{"routed_scale": 1.41, "router_z_loss": 0.001, "vocab_size": 8192, "max_grad_norm": 1.0, "dataset": "wikipedia_en"}
Below are experts of layer 4 (counted from 0) of a mixture-of-experts language model. Rows are named gate (a neuron's input weights, with its number), up (a neuron's input weights, with its number) and show model dimensions 0-63. Each number is 500 + 40 x the weight over its row's rms, rounded and kept within 0 to 999. Numbers have three digits each.
Before each expert's rows: "gets" lists some tokens that make up at least twice as much of what it gets as of all text. This comes from a sample of Wikipedia text that the model never trained on. Tokens count by the router's weight.

# expert 28
gets: " as", " that", " which", " it", " It", " who"
gate0:441505546515498445456607557491448399500513488521484439526522469460476458478490465451509430487510504511557525512498482494520551510558440519494492508474502534436568534523561531524464503432466569
up0:475481458460480453490476505517516575524490541457536513482529530468457535491517598540474515512511407499497495484558491509475477469517586564446429500527502487508525457488495459429527517583517448

# expert 47
gets: "ist", "man", "um", "lo", "us", "ea"
gate0:480594512488577492516533478459502576516565499473456459539507447517594499448510524506495505558539557447437552472505464538561486529473489528515480518561530513521483515417514478478429511523517547
up0:513485502561562504500552530468503528456556518489546515475509481443624531463448516513422557584478544520485484531489556522564457478503498450569479442518565448502485545460516534458496491478482502

# expert 9
gets: " |", "|", ";", " /", " aged"
gate0:543573533501440535506450543398508503485465495458490496510537519498512448525463452545485447502522519389487450518496491450498469547442518492445546488475481560500478560503503446568574501462492503
up0:483581494453520494507538465489497509529551473467544499476507448471543436532476556452462440558510484557528532426580508523526501494554493558455463533481567496492580490576555467499542466499500517

# expert 46
gets: " two", "0", "5", " three", "4", "6"
gate0:464538560484462512514509468526468426515473528523501442444504534518527518462531505486533533495480503534548490486442466468536437457521480487488558483533553444570505533581499499485517486483523533
up0:514478538471448495491466493622479486436543465433552490489508526488425534496491463465545504514512506533501562452481409517494548472504490432514435519484476469473440447526455457504529501494550537

# expert 6
gets: " was", " a", " is", " as", " an", " had"
gate0:559496522491491559500548549528539461522509463547500574519535507490457538575403461529524551463567439555529590501518537492455490517514484511513522503570613477429401520531462489523472566415566434
up0:588573560523530525560558494513471525507504500533581524521501494538458477556473505558526559480516507514542482454489506505472532471496517527414504535531484485487536508424544514556517420519484443

# expert 1
gets: "-", "|", " |", " -", " •", " /"
gate0:463522464551491507523523532486527535454438492526506550491533490513478559532534510444522575542527550530557487476528478511508518496509558494430471539490515493481454461596513512559483531521436453
up0:503510554541477503437555461519448516471477470538533536475558488535563542546541555510545554444492516518493544489520490469496540498524491565544497480515490552512527505565459561570485597465442454

# expert 33
gets: " of", " in", " from", " between", " into", " In"
gate0:516502548473470514582508563620497498525450538494440492473499459547533534431489568557386507446565485468468539526489491506441525552454463442553519536458538466515500537472513536480490464440486465
up0:495441495497488488488518520506487437534467491494547514533442506542461490496475528436527529510480470520528450482509465532475431539480512518495479455490473532483492491501498563487436520532478539

# expert 53
gets: " R", " W", " U", " C", "M", " L"
gate0:500498496459490463473566463455579488467463473535503490499572485507495457520497507568494565480531478566511491456522588592521517541446499540500490509504548452573500504523422532565500494487540422
up0:519440540464548555522451489579488489475504514483448465489453528503562447484504512510480505530495471463605510514532508449493490511565466500475511406458482446562461510513464413510558443566535498

# expert 26
gets: ".", "-", "_", "%", "00", " JPL"
gate0:533467528441544471494500439499492526541624491509518504496501466412500512502480498564461557553459484508567460484464531494550475462444472475456541479494474485480584519522547477523484474523479545
up0:548461462546510511489445476432483528514536425395502440521526405451493453612556497540439519514482443487517465497524470479516451518501527438466479515534499525547548591469499484516554465506455601

# expert 29
gets: " |", ";", "|", " or", " /", "/"
gate0:445469575496473514448568604495532493476575546523520471438549555503472494380523497450557476542465434527498494478571459504570510501492512469510471471569436534511468454520475471416529447471560507
up0:469484467558519464463525547505562480535491519491451428492445616388490463465468433452516531506539456524498424504514507543529541511518509544506498485571489419435393514499511455471500544447564579

# expert 38
gets: "er", "n", "an", "k", "al", "l"
gate0:441511482522569497464481453451463482501528440471473506393475474462478605475534524468539537490525502481482479526491461515528523540456517469445461493513536479476529525485465489468551511438444556
up0:413484563485523502553508502515419504511532574423478489436538428516544537531504533468544489473568474473513515485487489417560442462464461452516500500497552551518507544527434499522525552442530460

# expert 59
gets: "-", " \"", " un", " ", " '", " Su"
gate0:442510505551562480460449476529515492517479484539500515568483484524469528529476530436447505459493538499524425509428513537427563511629605528498529491463522497443488526546510529445515524543466535
up0:452555487521498457426487470480480513489537533597498516528446468512541480553504584493550544484511528391542461502478538523467522532549540487469558483502550521442492420496519504503559544444504494

# expert 60
gets: " on", " at", " in", " In", "In", " after"
gate0:516484537510540497536482475516499482515588553529453526513487499518492523499439468510489505433456448477549507466489499545465486494531540567560498483597518512469457518528504535463433418500526470
up0:416538541523477512539570568435528507443497513476559476462423457513463506522580512475480480457465471507557493460529593509522450436446597522511474489520469474520513465508458500535518468540490544

# expert 35
gets: "se", "ne", "de", "te", "ive", "ine"
gate0:485459562490529480465462468502452514519556503497483491469509485473547444516541555446480450490481452502534471566503477515556463489466519485553470584512558471511505464533505439493501547478547554
up0:511518490481419486546482500519443491447540498510445512469469510475488444515538465444443478527531497531456485524507506475458531480499556594564495504477569554520500507457466495530497435503471433

# expert 41
gets: " of", " other", " more", " all", " most", " some"
gate0:529554452463469508491479555471464546506526523469539522498531465519449523461523555503508466463523491562551487583548476484522509501567512522467493465415487518475520504451487521454520543492503460
up0:508503487547419549547498536558537558534443444481550479532530501453431503485491481560446513459462572541488513478509420559486545546483480525493536523541494530514551465553517545464473615424425490

# expert 61
gets: "ti", "si", "ci", "uc", "eg", "gu"
gate0:481509539495434505476548536478518516512375539469511500472562506503468469446503550465530494462532530455513489492517495490507564429508555540494482524457521469511473452552530473479445490511513540
up0:509508512455492512467434469505510467467492483478462485536421497516516535520425553564447497454495569553470536572516479506493535551463453513597524519489485505443509532504560532433480456551469467

# expert 5
gets: " and", " for", " with", " by", " or", " &"
gate0:423448462457518421451523482535590467473515579530516470464480516506511509517510490521491498514525576520528493532516494539488521498518477507512473505522533442468504513579472496492508532528474463
up0:467524571542522543486449469475458422531526467551525497533535531486455453454465490426461490501511435507494496465536569476536462445517517490498475485530483550481521494474562482499490503489553535

# expert 44
gets: "na", "la", "ho", "ha", "vi", "da"
gate0:481509565527569506552411416507465512474502532496422492474479484500470414539480482496589525554526539509504506526545511456540539532529432544507527499461462473461538508535471517455472535462565550
up0:536511533460446434460540505445463465540413510525469504575513496631460543518509518503480472487522409511469505506462550460483493561560532597447542476478541529432517500494525471524577444446444511

# expert 11
gets: ",", " time", "us", " years", " year", "on"
gate0:494501548577503522504520489488576540440489485542449422533508475482446542587440501465500595485573531452482471483507437482534511438478453476447493556562533434454474515581533498565515501470486538
up0:522460472468496529508504511458451438573517527573561497474522543518556468467586524491550459474482528422527516460468535500535498512453452526466480508506551472425595515429537422463508525555445410

# expert 2
gets: ",", ";", " ,", "—", " either"
gate0:506497477519480553511442510530498558479526567475491553458513491502474482507486559479481516522519504510489519427526525598515489488470525499544445551382527506501506500563476483571511495551480456
up0:545507481597472451501526548489474439504473417543519466535535509498509480460465467521502407506460540456588488532511440477525425511486546463456516463501478428483500515448543528427440485490486492

# expert 39
gets: " (", "–", "/", "{", "°", "("
gate0:489475488414568488554478463454522462535529440509559550428533431552472498457481541543499496532508502513566389533508496428445487467476494537481469506519557498539473490542499517493492460561531475
up0:452531567472467574509513501481457471512495498430470479500503545439474507521474563528515478496601452553559488489567487488480463465542494538502549608480484406426478505511475568487469502502548475

# expert 15
gets: "ing", "y", "ion", "on", "ge", "ation"
gate0:437458460493460496431479504482482519479441497507505529533467508526548510508478486504480397531417526469509468514542486571548521395487529504517461481502578490536511522558439540517441549483535477
up0:564520518415448499557512483494500463526582559452497519476459552466539543542522484463505546495458457469523523512494476533533530547517549500446588461484549532434510459501479492505506487586514483

# expert 19
gets: "\n", "\n\n", "\n ", "\n   ", "\n     ", "^"
gate0:505485481496508510488542517590459512535515520485484478536488474444515444491550427516500532532432485426505477476491538437555561476477500496519498494438520555492484606548586503499548474444448490
up0:472514488512488487534516518471509483487507470509441495473472483502567485527441561479496520547569566496562500478580527522494469469473451491505582483485480520476487462449518484477505605543484491

# expert 24
gets: "  ", "S", "W", "L", "R", "P"
gate0:473563469558554480464516467443501536494456471500495534588531480518554502560511456456478523448523525482425534522534508519506528466464507488458565570506482464547578501601537520464494550465498500
up0:493542533501468460480481484599485539516449570515433541539453546561512517529482522497484410455498483559528482517456521473470500545491507455453490508566496557514460503475552428541538433480468526

# expert 45
gets: "\n\n", ".", "=", "|", " $", " Cup"
gate0:478488511490570519486561467514482538456552452494470487418390489452472456474491551472457479501529569506538501544503528501480454415515525439519527598533398585443473525473487557524541528442498506
up0:466475481433529513499503526446517468500442550434485487539521451533524497603482451480490511607458478465545523527557535518528490586536592464494506565512535541529522466475486427481503545453498450

# expert 30
gets: " is", " was", " he", "ly", " are", " were"
gate0:497471505478519506553444420552565515487516514470491540529511510479440508443479547549493527490493480549552424428507507475530510566481478461506489515514489542512505477495436439473489450497469488
up0:483473518510506490538503505524517463464462498509559488553411444521454515518491534555462486422486499494531490490537498474551503477406467543501548510466448510520481528477480472559447477457545523

# expert 18
gets: " to", "'", " To", " into", " can", " +"
gate0:526491551470553481501509559530535508497535516475446580576471539421516509517442519426515496537494495458476445509480433473464449566549508514534548485505470472522458582531431461513609517522474572
up0:529458522543520502543513498506506538481514446535530535452542488498544484581504579506588494546552473466570543517471509483487485553517474514429492550489431416564504504502522481440466518555427418